python train.py --d_expert=32 --d_shared_expert=0 --norm_place="out" --init="uniform" --init_std_up=0.0259 --decay_fraction=0.916 --seq_len=1024
Below are experts of layer 5 (counted from 0) of a mixture-of-experts language model. Rows are named router (the router's row for the expert) and show model dimensions 0-191. Each number is 50 + 10 x the weight over its row's rms, rounded and kept within 0 to 99.
After each expert's rows: a language model's description of what the expert responds to. This comes from a sample of Wikipedia text that the model never trained on.

# expert 63
router:53 41 56 49 46 52 63 63 55 44 44 56 35 34 26 55 39 65 57 49 57 51 59 29 67 39 54 66 46 45 43 50 67 62 49 41 52 35 50 44 37 60 42 48 70 32 50 60 52 58 37 67 47 55 45 64 50 56 47 67 58 42 53 45 49 32 50 57 63 35 51 75 59 46 51 59 40 63 55 51 58 51 64 46 51 61 43 61 50 50 51 44 48 40 59 47 57 52 60 47 42 68 61 54 48 44 64 59 67 48 56 39 45 53 52 67 36 58 57 60 58 55 28 51 40 67 35 62 43 53 37 36 39 52 45 44 44 36 42 39 56 36 57 53 43 37 57 42 65 41 47 43 51 57 34 39 53 44 42 55 56 58 44 38 53 41 55 59 48 62 46 54 64 51 45 45 29 61 22 44 58 62 63 28 40 66 51 40 58 42 53 50
Description: Middle pieces of words and surnames after a consonant, often before -er endings, such as Cumberb(atch), colum(ned), pain(ter), Fer(ret)ti.

# expert 35
router:52 43 31 34 50 31 63 49 49 47 54 67 49 32 55 52 69 64 40 53 43 40 23 70 57 65 55 49 36 64 25 49 33 45 54 51 73 62 37 51 31 52 51 47 43 36 41 42 47 63 53 75 57 60 50 40 56 48 50 37 58 59 46 35 46 43 48 53 46 40 41 59 53 61 41 49 49 59 50 63 66 56 61 46 58 62 56 71 46 55 52 56 54 49 56 49 45 31 51 57 53 42 60 45 39 39 40 46 60 53 48 52 62 64 48 49 57 52 61 49 45 58 47 65 34 46 51 43 56 43 39 52 68 59 45 39 58 56 44 65 48 54 48 53 45 41 35 65 48 37 36 38 53 40 49 63 54 55 47 61 48 75 73 61 64 42 66 43 64 36 48 42 44 54 60 42 43 46 38 61 33 43 54 56 51 58 51 44 44 53 60 43
Description: Suffix letters and punctuation closing codes or items in tables and lists, such as 38B, X167, dashes in 30–27–4, closing quotes.

# expert 42
router:54 37 50 53 43 54 61 57 41 62 54 49 47 32 54 44 48 51 61 44 47 51 46 58 60 63 48 27 35 40 49 51 61 39 46 62 38 52 49 42 54 55 57 59 49 40 57 42 49 41 49 56 51 45 45 62 68 52 70 54 73 51 63 39 46 51 52 41 51 45 61 46 40 48 43 62 52 57 51 47 67 32 52 37 47 38 48 63 49 49 39 57 63 59 69 44 52 49 33 52 67 49 36 42 48 57 68 40 53 50 42 65 55 41 51 63 51 50 53 50 58 49 39 67 68 47 39 56 53 35 63 58 42 72 41 68 60 52 51 58 42 59 52 29 72 59 43 46 60 45 44 59 49 72 49 59 55 63 49 26 46 41 51 51 40 34 42 37 60 56 69 71 45 60 55 56 41 52 44 29 55 36 39 44 50 31 57 32 43 61 50 31
Description: Line breaks ending table header rows and list lines, plus header words like Votes, List, Pld, Note, Notable in election or sports tables.

# expert 47
router:49 45 51 67 57 41 56 48 58 32 59 52 48 33 31 61 41 48 52 45 52 49 59 52 43 21 47 39 60 27 42 61 46 46 49 57 51 49 60 49 45 46 38 58 62 37 45 68 62 81 59 45 49 50 40 52 31 63 37 60 50 45 63 41 53 39 26 61 57 46 46 64 49 48 56 65 48 53 58 46 37 42 46 42 58 41 45 49 42 51 53 43 41 49 67 55 61 38 38 42 49 46 58 50 55 54 57 36 53 36 72 43 44 41 41 48 62 53 55 55 44 58 45 52 50 62 44 63 48 40 44 55 30 43 46 57 47 27 68 44 58 61 53 42 50 61 46 42 39 55 61 47 36 66 42 46 50 51 41 63 62 52 57 38 37 36 70 45 45 58 56 58 65 63 64 69 55 55 29 49 42 65 42 37 50 36 51 54 68 46 44 54
Description: Middle pieces of Latin taxonomic names and other foreign or technical words, such as Titanos-aur-ia, Rhyti-ph-ora, fer-m-ions, -ism.

# expert 6
router:48 40 47 47 40 48 54 52 50 53 48 51 59 53 44 44 32 53 41 60 53 55 56 46 49 50 58 32 48 38 52 45 51 60 49 75 55 44 62 39 41 39 64 46 71 51 47 60 56 66 80 40 54 68 27 56 52 55 53 62 43 49 52 23 44 48 41 47 45 44 52 51 61 44 64 51 36 50 40 53 54 60 40 63 54 41 61 44 49 58 42 40 54 49 57 56 64 57 50 50 38 46 49 47 40 52 61 39 51 48 70 34 56 37 55 48 69 54 53 51 53 49 53 48 47 57 44 46 60 22 60 38 43 31 62 43 42 46 61 46 63 26 51 49 64 59 53 55 54 61 49 49 47 64 29 44 51 48 57 58 50 63 44 53 42 46 29 52 32 54 50 42 69 53 57 64 27 34 36 38 57 61 51 49 38 51 48 26 66 50 56 32
Description: Vowel-led inner fragments of rare words and place names, especially ar, ol, ugg, ul, as in Inver-ar-ay, Lan-ar-k, Str-ugg-le.

# expert 21
router:56 44 61 42 51 65 39 51 52 41 49 44 46 36 44 61 41 50 54 36 66 57 52 54 39 56 48 54 63 52 55 74 50 49 66 52 31 40 49 50 41 34 49 38 53 42 52 37 31 60 56 60 53 61 54 54 56 54 53 56 39 44 43 58 50 51 47 44 64 36 49 37 35 50 65 56 47 34 66 32 52 69 41 49 47 51 70 54 40 65 30 64 62 59 45 51 42 43 53 72 31 49 55 54 37 61 44 53 59 49 34 55 53 45 53 60 47 38 60 52 48 51 66 53 48 41 54 64 39 39 66 51 41 63 63 38 59 57 40 41 75 57 34 48 60 46 54 57 46 60 61 67 61 40 37 54 40 46 52 51 43 66 63 55 71 50 42 45 53 53 37 28 50 35 54 33 53 56 31 57 55 42 52 46 65 48 72 39 50 40 53 45
Description: Capitalized words in music, TV and award titles, chart names and tables, such as Best, TV, Billboard, Digital, Rock, Actress.

# expert 1
router:41 46 47 56 61 46 47 40 55 41 30 52 46 68 58 44 67 52 32 55 42 43 60 63 64 50 52 49 52 67 50 39 40 70 60 44 58 57 41 53 60 50 60 42 56 42 49 72 41 65 53 38 44 51 42 39 46 50 52 40 47 67 40 69 55 55 52 51 37 62 42 56 56 51 48 45 33 47 58 62 44 60 47 44 47 55 48 47 59 71 56 51 76 32 57 48 37 53 61 53 49 35 31 30 39 51 23 52 63 48 44 30 34 41 51 47 57 50 57 46 39 59 33 45 67 44 33 56 70 51 46 51 38 44 45 48 59 68 52 55 36 39 51 40 49 46 75 58 61 40 41 57 70 44 51 52 48 39 61 66 41 52 55 55 43 53 61 49 58 40 44 39 59 55 28 46 51 39 38 56 58 51 66 42 58 56 46 61 50 50 49 40
Description: Pipe separators and semicolons between numbers in sports results and statistics tables, such as | 1 | 0 and 3–0; 0–1; also name endings such as -ov, -ović.

# expert 55
router:38 54 34 54 47 41 66 62 62 39 43 49 45 47 59 48 63 59 58 39 61 65 42 57 62 30 23 38 56 33 42 49 25 43 42 37 43 67 37 39 59 50 38 64 58 52 46 63 43 48 34 48 54 53 44 48 51 65 50 47 44 49 59 63 65 49 57 38 44 49 46 49 36 54 41 37 46 63 45 56 50 47 43 50 55 59 57 36 54 56 51 59 35 49 56 42 40 53 51 60 64 31 50 64 41 52 39 52 45 60 41 71 29 62 48 40 49 47 53 52 53 67 33 51 67 47 56 49 48 45 48 49 45 69 50 57 52 57 37 34 43 57 30 66 42 60 68 61 51 35 37 44 39 43 52 61 50 61 39 69 48 62 66 35 39 58 61 53 39 56 66 52 45 58 54 60 49 42 38 67 57 42 39 35 50 61 38 58 39 47 50 45
Description: Pipe separators after name or text cells in wide tables of acts, elections, candidates, drivers and minor planets, such as Conservative hold |.

# expert 31
router:72 52 42 39 32 45 54 51 49 44 63 41 50 67 51 41 55 34 61 46 51 55 63 41 52 41 43 59 60 64 48 59 53 33 45 40 56 53 50 40 41 42 51 60 29 55 39 29 54 56 33 53 47 49 50 54 53 45 47 60 48 51 27 55 54 55 38 53 38 36 34 61 53 48 62 51 60 56 59 46 46 47 54 50 46 41 61 56 60 51 22 63 56 50 56 46 49 35 39 41 58 56 55 66 29 64 46 48 66 55 50 70 50 43 59 48 48 47 64 34 37 48 61 33 49 64 52 48 29 44 58 50 57 58 46 43 39 44 79 54 53 46 41 60 43 53 37 45 61 62 51 56 56 71 51 50 55 50 48 31 37 52 53 61 49 51 57 41 31 61 51 46 51 60 61 51 51 54 44 72 66 25 53 36 46 43 51 34 35 59 53 68
Description: Determiners and adjectives before a head noun, such as the, other, main, recent, previous, and adjective endings like surv-iving, Presid-ential.

# expert 37
router:69 50 46 54 59 54 44 37 57 51 53 58 37 43 66 57 46 58 55 72 53 59 34 38 38 68 52 35 53 47 54 66 44 50 50 50 64 41 55 51 48 51 69 56 57 59 39 36 48 63 42 64 38 44 68 42 56 46 41 52 44 54 42 53 47 40 45 55 49 53 47 41 44 56 63 54 37 37 63 32 42 55 44 63 59 60 51 31 53 43 44 61 52 42 43 36 57 49 62 47 33 53 51 50 23 60 39 49 66 48 50 73 37 61 60 46 45 42 67 57 52 52 58 42 58 55 61 58 45 45 46 38 46 57 56 53 51 56 32 47 82 55 33 60 45 68 46 43 32 41 32 68 57 66 67 41 46 61 49 46 58 42 48 60 41 64 42 48 50 37 62 46 34 50 53 59 65 58 43 65 43 39 51 37 39 43 41 34 56 53 48 48
Description: Final pieces or whole words ending a noun, usually right before of or and, such as Inf-ancy, preclear-ance, discipl-ine, House of.

# expert 26
router:54 40 47 41 51 49 51 71 48 51 52 56 40 42 53 50 46 33 51 57 55 61 53 37 53 47 39 54 36 47 54 52 55 49 49 53 32 45 48 45 52 53 54 59 60 55 60 62 69 25 59 62 67 60 49 55 57 55 52 32 63 47 49 40 47 53 45 46 48 56 61 25 45 37 55 49 32 50 58 48 51 47 36 39 35 66 60 51 71 61 59 59 57 49 64 43 39 62 33 47 70 49 40 44 44 70 43 45 53 48 40 42 37 35 61 57 39 57 30 35 58 76 54 53 61 37 66 43 41 48 54 40 44 69 51 28 57 26 45 42 52 56 39 51 47 60 52 62 53 62 27 52 47 52 53 57 65 71 58 57 50 58 59 41 63 45 63 42 55 48 41 46 45 45 59 35 40 35 43 47 40 50 41 44 42 36 63 42 46 43 40 56
Description: Pipe separators in wiki tables, especially sports standings headers like Pos, Team, Pld, W, L, plus heading markers and sentence-initial He.

# expert 60
router:67 28 46 48 57 62 44 47 45 33 60 64 63 42 37 71 51 47 56 32 41 38 62 61 40 49 47 47 47 52 59 50 59 62 48 38 41 32 48 38 35 40 30 46 59 43 62 64 41 46 39 45 53 35 51 55 44 70 61 58 38 51 46 66 62 56 49 44 62 70 57 59 60 47 28 45 32 34 48 63 45 50 40 54 39 43 38 42 50 41 58 54 53 57 56 47 57 39 45 56 34 51 46 48 56 45 61 36 46 47 61 67 48 50 57 67 46 78 50 63 53 42 47 44 38 44 34 60 50 42 33 45 34 53 41 29 53 43 49 59 44 39 39 43 62 67 52 42 49 38 40 56 54 49 65 53 64 51 51 56 65 55 49 61 49 57 57 40 56 45 49 42 48 47 57 48 58 63 57 59 41 60 37 55 61 26 49 44 51 41 64 64
Description: Prepositions right after a verb in narrative prose, mostly "at", also "to", "for", "as", "attended", as in premiered at, attended.

# expert 46
router:69 35 52 46 72 49 41 40 35 54 37 48 70 59 44 43 45 64 64 54 54 53 57 60 32 42 45 61 42 49 31 41 36 60 54 38 61 60 58 44 42 49 48 51 39 73 43 48 37 29 46 50 57 51 69 47 62 48 52 55 35 53 52 43 66 67 67 55 28 51 54 57 53 48 32 56 55 60 31 69 36 50 41 48 53 46 41 58 51 43 51 52 62 39 36 72 54 56 41 50 51 59 42 38 56 42 52 52 54 42 60 37 51 57 54 56 47 45 41 62 54 61 58 57 51 54 27 41 41 64 52 28 37 46 56 41 49 59 62 49 46 56 49 52 36 60 36 42 42 58 55 44 61 54 70 49 68 54 54 56 37 44 45 52 51 43 62 54 52 39 50 43 54 61 65 49 70 47 38 53 54 73 51 39 61 55 59 39 46 62 58 62
Description: to, from or at right after verbs of movement or change, such as "fled to", "retired from", plus modals could, would, might.

# expert 20
router:61 43 53 45 41 62 42 54 56 43 58 52 49 58 40 31 48 42 52 53 38 52 51 57 40 30 36 44 62 56 34 67 52 61 47 60 49 50 50 68 58 52 51 64 50 58 38 40 44 55 63 43 44 55 39 63 55 43 63 53 59 58 51 47 24 57 52 36 57 64 33 66 62 50 46 51 64 67 38 39 39 37 52 58 46 67 71 45 58 57 63 54 51 67 62 49 37 42 44 55 46 49 69 62 43 39 52 38 36 46 67 75 51 35 55 49 53 46 53 48 56 69 37 60 68 48 57 36 73 37 55 46 61 50 51 32 64 48 69 49 40 43 42 44 60 43 37 53 50 39 30 45 46 55 37 60 47 54 61 38 54 47 45 47 49 55 49 42 75 69 36 41 54 41 52 58 53 43 43 45 46 61 33 38 51 47 61 43 47 53 58 48
Description: Line breaks and sentence-ending periods, mostly right after == section headings == or list items, such as Filmography and Television before tables.

# expert 45
router:66 45 46 51 54 49 66 47 41 56 45 54 36 58 50 61 46 39 52 51 38 60 50 54 43 69 47 38 53 39 43 63 45 39 48 43 70 58 29 52 39 45 56 57 40 65 38 38 36 52 51 62 34 62 47 38 43 34 51 59 51 67 41 57 64 60 33 49 33 38 37 51 47 38 70 59 46 46 69 36 49 39 54 67 68 61 50 58 63 36 44 57 46 46 53 37 52 43 55 59 52 65 46 56 50 76 47 37 45 53 40 55 50 54 60 47 51 52 60 58 50 46 53 37 37 47 47 66 36 44 69 44 56 52 53 47 57 44 64 57 63 54 57 56 50 59 26 50 34 48 39 65 32 54 56 39 59 48 54 34 41 56 53 76 51 54 55 58 39 43 59 43 68 54 41 62 45 55 55 66 46 36 54 33 46 62 55 30 45 51 62 58
Description: Determiners and positional or ordering adjectives before a noun, such as the, other, one, same, main, central, upper.

# expert 50
router:60 43 41 44 60 56 60 41 57 52 46 47 71 48 44 46 54 55 36 30 56 36 49 67 64 54 54 48 50 68 60 34 50 44 57 39 44 46 68 58 33 45 30 59 57 53 50 45 63 55 38 36 68 43 44 52 38 64 47 35 40 57 51 58 32 59 56 47 55 71 40 49 59 43 39 37 55 62 59 68 60 67 45 59 49 43 43 59 45 45 49 45 77 46 39 63 62 46 60 50 41 49 57 48 55 52 35 54 45 41 50 48 44 58 56 51 53 58 54 60 67 48 70 45 33 43 40 51 46 59 47 62 46 44 50 55 51 59 57 47 33 43 54 56 65 55 61 46 52 57 49 39 66 55 40 67 65 63 45 48 41 45 40 64 30 64 49 63 65 33 16 52 45 45 57 54 46 45 65 57 53 61 40 60 42 66 53 48 41 58 43 43
Description: Prepositions, mostly for, as, in and to, following verbs or adjectives like served, known, appointed, in biographies and award citations.